Weights of a small mixture-of-experts language model, trained from scratch on English Wikipedia.
Size: 10 layers, width 384, vocabulary 5307, 125M parameters.
Experts: 64 experts in each of 8 layers, 192 SwiGLU neurons an expert, 2 picks a token.
Below are experts of layer 5 (counted from 0) of a mixture-of-experts language model. Rows are named router (the router's row for the expert), gate (a neuron's input weights, with its number), up (a neuron's input weights, with its number) and show model dimensions 144-191. Each number is 500 + 50 x the weight over its row's rms, rounded and kept within 0 to 999. Numbers have three digits each.
Before each expert's rows: "comes after" lists some tokens at least twice as common just before its tokens as in all text. This comes from a sample of Wikipedia text that the model never trained on. Tokens count by the router's weight.

# expert 19
comes after: " c", " l", " t", " d", " ro", " cl"
router:438551465486501533505507577430432507495556543569524436535541539543534514466580507469520608454493536507446590550418468589433551522495435551495513
gate0:512512541506523499450545500508462525548465486515493544484473555514493382516406539572531531414500479536513523528547467498415533541578537479486458
up0:524486608518507558438553458540383516580471526543484483551514476553550479492478600465499468572465481498502508537561481574516568466531430512479495
gate1:524557521366518519411411622547478509458384500411567526540544418462496593481477448513518472474475530563505422393505472481442521430482573551511464
up1:433525508415554541510616414424453457501599448606547496493431495523471560543473507497465515345479563504470463572474575600466592453530582461469446
gate2:430445483496460485518497511454344555527429428651454504458544506537560453511477544443453535551510490492474536488477527447558537507500450457496611
up2:549460549483552491465558480497469370571456363424560506434532562477428566550493439560452506495518466372508522530485440501465528433434480540497560
gate3:412494533481604599473539532551516574443643558472550491536506529536486495384465395508537518477592584497479488477537489518583429532419453523499552
up3:530451562601510519522497486516508503522620529430511518548557465495453541543539548442502512466486484530475628595475516547424512498412436514469546
gate4:446432551492495552623485483495492453521486506522508478414469490523487503493467527507396528529575502449487470511455542478494446651422552560576508
up4:438468558516421490449549576534549506474475494563469566459595495464439496465488402496445510514668479450497533486515465470560420532435539485512481
gate5:421472422483461453553502553467558579589437485493595596466588502460542478436496449439495487451441647506485489478493530551554540414573509397437430
up5:478561503460464541489481469608467519506450429369458458436417467553419514496481481476511501470515514521491526432493457466423458425598493436534408
gate6:443518559414496492453471493449452460431478453546450546572525507436502506505511558398499533537464404462513516572473516450458540541528470544533498
up6:541448495513552509530481564465493473483495352479438430465523549500537559502501507424601505537441470601460537530522589468557486554478436454559486
gate7:568466541541519540532477434562510530464439551438546505548586485607416505582512481555528446546501454512495521444582461513484446478532475526502547
up7:469539511459439403518541470464406473559557435540485500498494469463411524510569583494488476517558476430549487525499504343490546498522531638459510
gate8:477512424461475491394535505542429522448542551552553514637521458597443479413498472505494454547497524449506515435368485549490493506485529463489479
up8:473469471467534478438449578601534500483496544497526670508407465565472487566420403565437588541586502468546538466526560565485588460505562558515487
gate9:475555479471579473414484478406451423504444481535544501488561573537441484527417572421372452467501543426454491475574626524536433491474461501438493
up9:554453532404492506518479548564526365515477450433523438487453466518501401521504484471492430508608479465470489502527568498617467519502491525504470
gate10:586539459524422478528466502532522465526529475487521469401461488604473608536494521572565503511545520360478564439443600497439409472387545578512438
up10:467495447499517473538471479508512488423427439495532525474548400549505485563617550554496531458462421518508439487516547457519525448514462386501490
gate11:535458512613537484507514430476420380442489550471469518519480436481498525547478625402552445468559452517607552475469469551491528473505515447453514
up11:431522432529556448602451492476503547505502532584546494508457477505477432424372441529463517504519478524511445516475421501473487607590471524457512
gate12:471432470483417500542486478581577380502570467485446439501477511425436471543556389390520431554570483487468543424474529478484589480498483497480424
up12:452462456408529442586502517533462394525447566472389526546518493409478460462527465423512499445441503557483509456506561447441449515442454414560488
gate13:495491454561514557508454561454520559497522481491547538522526574475500491416520447487499478549427441565498490418624537508549482460620635468485429
up13:442553521507457492496488500453522571452529458598431403464500586554459517473489391497508511482436502587499522554504568551520507436499532484496447
gate14:468467467518405472535503595455612449489511442527656459429481465537551645514470544516552501513436523512499528430465485524453362534504561474525488
up14:477451534496547518399584488533378515517535522518559476488483575471552586388531482462441517459456471505546507413518429512538513507484446508480551
gate15:394584522629526537502487527461486540422574534575489512638460559515503579462507537487471489549451596547528493444553521508518509541516527420469459
up15:475447552427434574430545492466528524484443547481516513522595550459498573567561532464469487502477393511507466475517515428530537429504434522510512
gate16:464465546554463479418485468535432415481491482465536510506483460531552474515394505395486564480571494467505499519399444567448488496539498458420504
up16:476555400512519486481561513508549538550585460515487578469465566474398524425596444415495456429454594530472548510507552474528536507540522439518491
gate17:466451452502473508537489514532462481414485553533405468469453577539525383465438666490386477571617523517526534514477520548535545527476442490456506
up17:436494501528459618479517489553440474460464597497543496466537476556543577481498500557508465517497570533452473448388518599501436518445471492536399
gate18:437491472577439503536483500496489482505564444478547500513528479409474447414570521397518495454487510484520476445476428576447510456537550502477537
up18:501476558575462509476480457575435507502516486539577389449415530417526579550377527516497512524457451555446508495502423518544489454494530432461425
gate19:515469494483577464538469536489481530515584620510525505486607464423516554446488503595506465529510646436461510507524457550539567544572551455430584
up19:510492461510553551532499567433538567557447533517472558531593399368415532480516450532532481438498436555509471444464558565515572501447505480457495
gate20:560449475544508462541455520512500401511430480528450437496474360535466509600539509511400516382593499552498520474454340472500403462502453512432527
up20:518492500442507543507554521501477490505519497452474489499519570498652452531502493513510512552462509477517521527444471578425454495466528456497542
gate21:529466485601507501655516500563494470537470521469504474534403470524441485522497526381558452536549497423464566444452537483498530586571544553450458
up21:562497503502577506498510463482436399503513500523450560554523437491494480409419498514628464477438481594471552444509499464527506485469507510473504
gate22:472509542496533471479469468501412508443545469528567370468444527457603533569532608514510528457442542516546543435440438514565433520495537505462552
up22:458407490476534521527510487563576505543484471430537447543482444518474486474527450444536498450511531486460460364529647446593559499580468500475468
gate23:418424427533552463447446524540391348359485518533581503550500564595519451518550520451528483444481452515497510462433481499521476499503575413484592
up23:464516437456441517503438578464412546391452512535578494466511466560564537554498484586522530533461524504539509459499494503481510406448522444535518
gate24:549488374543498517506476425596489471505433471598532530428445414495577536499427516584535538608471464600578529478395468464547492467577483426545521
up24:469489518340533464469580595529606627497443444448505514447501408401561514549531554484421440624645443503498551498543499400449467559480497472509432
gate25:492566472465538450488500540473492517504531537498478499514575363543551425478496557561502375521500454562470450499484458473564490587563482456531514
up25:462528541412546527429521424497500514471606434508560606501427486514531478591434556434550503525511543542602504521492463501438540529581477503480484
gate26:608425443479399497553500377422578443523524453428497488497557484415435484416601540573474450577497538492545413542462486447563465491472495573447466
up26:535534527449530530513505486506456481434510536619553481565467573496564513460532429574536448568454484451507397465462475489478493539475476574507530
gate27:547506468471552470537489453475473503457457466443486421545520410547467526498491494415411467486522558518467582465510400506521509502515512623402496
up27:488479485555524472435443538522478535573398478433597506560515483534475452550443541510453516381480564567556557502450543524553476536531496456492483
gate28:472476465492475444556541557467443508520501509498501539545467603575405514572505434459547481411520531473531592456482487501451528514487490516496571
up28:533525534549563544474513556448503502561571428473404572499462579446405505514470485423513500423587466555411477412566404539450475512509473557539453
gate29:419472445426487467455492637418408536405422475492476583434492522505494529579477568393455525542443534547487494509517595470481520528427540448517552
up29:501451541528471503450563424655493496548521578499428479558582495583469449483520432591478500465598484494456573492534513567547519496431467505466497
gate30:480544581577462417482464405535470497449579456568520480471457473438555460556538482403466483434466578412536492452510463520515405483534563518417454
up30:566459481418529570529497549488526477568511470470552538444502521465547594559491508500523520528550397512576567555452444536527550539573555485522529
gate31:518531497436543432516546513471469407460495532527526417465470501483508534477490478480591491492496507464453534502501557432474439527532471500474520
up31:457473438442513476479496432453556526504561467489518500517472464477568534492564492508464517524471455551514495543528444499455477443529463427549505
gate32:504467482575506452516419507542445583545505523552542517498432560495546507414535560477487513451433531483525531540547544480495410549479501511519496
up32:479514528489509473534528548595446476437436577529592357539572523398509421494648483480448420514490426517430546471572502505508487483539451576509492
gate33:476454478510475454539467461415511406519497463509529421567561444495522512539376489508506504603599552429615491487409486518607391489548599549484541
up33:492487410465605473577442571466415558575437484461485414553541472503571486567458531508516517531535491444534495552476397505556484488498479493501445
gate34:518471536504484495505563566506480545547498534527550541471486566507383572462533430555495454483481556446451465603476556448536469463552488565445519
up34:550500541575546501538493549598523524597537558402459485523544479552527429482449399523546555526510510425422443455537510591477496495593503489512463
gate35:546495558510508605484574526504450532503487561550551561458492472452439583479482411491486463603459445548451453490550468538512412524577466536375544
up35:546501412478513540514506619464542533483507606552502434512458374414492519418475496543454453491486524446514553445545440575489493504528528522444469
gate36:572448433416612483556469444465555442465487498498495491421536512477463515524566530505490457438633463377456529481562552460546475537438442552530485
up36:501518487546444476467442403556474517462431593497491430398455609580456443420530484550546508524513461489561439511502527463480480556518534441491543
gate37:535393487527530566568493523500496495443537502544479504440533493422576590420435492536564359527430476480469494469513524496521495466521564588464487
up37:482540527507537497514557497400435522456537431543540469392425409523645528550429514503494523556501425573502469541543464567530463499573528482442472
gate38:419534532453482445470534536551579452470437503408520476505499471513394492521572456519576522426511569472517450516405522490631462556619423515528531
up38:564440520535528559566524464460366538449418625558488451565511577454523505443485463518506494520475506568509528497490486521556484543492485438502527
gate39:556504569526463495546568442513474458470483509559486491456457438489517504547500519458481460505539506460484515473490502519443464451416507495427534
up39:476498460558584548543485468514545471494479568547485468507401463459458591453539548451567549475539568448485489474541520442531522419543526471468475
gate40:501466559487401492518443503500433532525427490480529624496468454471560452543544545525428540508582461480524549475553468542553478520439429407500432
up40:557548488559544497562410409447463495411553511463512450507504439434467474536538577457537540520461500467499481528514582494541467547731483497439493
gate41:430484509458584521466435442555451493505500489475457476423519521534544538525531509492404559511441579548500448494551441472545541429528456408499502
up41:543451489482457506485490432527464504523533443442488470450493584543487496598458451445506504583513587545490503614425472490440481461490486405527444
gate42:576402520534441496592448513424519493460576545463469557421404502521550476522526602462475440471451536451443586522556648493503451500489492475443514
up42:489527512474547517573450570595534545482465536557515464501452502587638523595531476463585479513507542562434522461560520551487506477496538463484441
gate43:503483436517536584648361575489435504471487472488464361516457544497571481437565535495441464496449446445493555448401491485534487500488513494492530
up43:465528483471543465597450531537457546517519521529433559470499502591479496463494598440462516562522450482517597530536520539430494494491527509514491
gate44:473514461424507469460525439487438461390470528454509457504559498470590538538512665442456552515532393518465505453562517448459493522516547534442578
up44:586484491466438455557434483490576557440410485504511501536521406461491457582502511420546493511488510467541472507547502464531480486503510511548482
gate45:505496457561528499561568478506520557522482556554469527555506431495442438414544419426504485456465493460506551403477485458480390404423486542460488
up45:529418560503457543478486409494502440486511490494499531595452500541458537449458539489547492431493500524616525579459456531460495513473474369560592
gate46:514459416575561472461543509441489439562524569451536497493498481447494505499490461503544460453416459535470467497438400382450450461535521536489500
up46:466438464456508440500522540545531594413553493521502517496450529396508443559560459585521556536495442570505464577534543503521561394540552462502536
gate47:498433460552562522594453432526491500438410477451546535424465480576480510510505541451535522504570547586545529518473596453518444508560557442528515
up47:496398492583499498532482482526525505541449604518495589448418482545484553457429513533445452502462575524558553466549475526546419520511437571513508
gate48:484474496514596528468517549421463493484392417516492531549537516517464456482545517550517494436561549527507452424480473481591570551539446508500449
up48:500456470498494477501441558544474532318522521586420551486527459359446453514479482517528530460478509441531540406511487503521503566552568523487429
gate49:541474515552559477553410498467465536489560538541521372490547406542504480530453549529503522499553423412483555492426502565429531552498491621494517
up49:431452503467460502465500605458432481516434481525454563494485484511514515495512527503510511400541612517530475488512484542545504432551544454454515
gate50:440475513468478422530534452552437473559433482522470541446498526497453581567485482488471548499545424557532528481442487508528571532398433476489528
up50:521555488510563464460457565563445450503572468512499591519473584511448564527453540457501511458599364453457484551662507458475543422507485568559512
gate51:454432436620551521504610477505428464468511457534493528545527479501493515462466554503428522386468513542510538447502506475532541527543550466509544
up51:423460467419472546387493382431569446471451448431587594517500453558494509493506684410534510500525428496585570559464469538524428479551557494491459
gate52:525389434532541525428516478605460509546473571578529513486509473470446514537342501501469456587496547395573471447506574515603537393578478618414558
up52:538401583483466500555452444515626480504501503553486484506503540506472541642422513530424456550550470463514451472579580481544564539471498523443532
gate53:466490442483517402546454475419625489435492490477458511618508440484421516484563590568588490457532457467494561478466499523543530557489523599482547
up53:421495468499615517473493465550469515544472615620391492509503535417477500416470496519580499456474560443449476501530422495509537465419441491479525
gate54:523457531490434426526429459486551383479483598528490535560490389458516625549592487641559513397445499499591477467533454527480501502495517520514541
up54:552480611446480489422486474497575477483399473512456544545549489433486560388481507506489486351501528517541446456549413530511509542420458459512495
gate55:517457449483588604565451493473561481469503572498506415549505473483427534546511478544520471537564534568428535430529442505567488481495492508478503
up55:470521516498545479495513501478495516535532416490503461492411532578583532477454577480406498487512473527461588511495579502531457515432503426488480
gate56:455520523379508533566478586441536609484494479570505589519516456525565502510538514389503527367479515527434437517502444530512523546551473492521537
up56:533527581543439478524520473459555505550452457562547507430499506561531562484447527521557438453542561473517471518480469542428495493598485425499483
gate57:530507424510479478453506552507410457509544493458528617573501512413443518506349454502486495397567514477639560473557500580528522507460512574459536
up57:475501574423504502497473504505586529502532401504507480483437488420417553561564529454487503549482549542461431557499531501534461500439515503428450
gate58:461492540392511486444490499518408497441444459459514449514555451538481465485504624359504548463395513500454572468419440373432471521531499447433506
up58:492496493476480446579507530377581417543535602511544492466572488441535556467477493409439487481447496468455586469498566527577465571397573464474545
gate59:517475533511496433547507596549458442469553575447455482529424479507576490550614491450553441412542430479523441545420500549468485459479525605531500
up59:561432493513472476486507436467358491587412458447500528425526499515523587466403557475507530463503508456530544439527443402438593446521493368480521
gate60:514519501544464509474457552515460492417491615572553583495537376461544604538372545476457440459538533415604540407608474483504489488420542508484556
up60:538434424444477495538509576457478483450536567435548552514516431418456527541517580433444446543510496470485572465499482544524430528498559581458430
gate61:518424440525362543545539493598489412430421552467517473529476482494531460573491541472468463480456518502472546494493506558581394521519538522477536
up61:517453493544538409510461483481537531558428483474480590517473555565558643537493537449570490460432473500509492476548441502466484533497558501492450
gate62:345604491541478485475504481575473515531521398498575519516540557515450485539484445501385526426507496370527419482537493533432499506484483524488443
up62:446520374505454517433514392477525598492536545460496491465424482480526447465526464393476488533393448445506502507543457410514471417496467490470507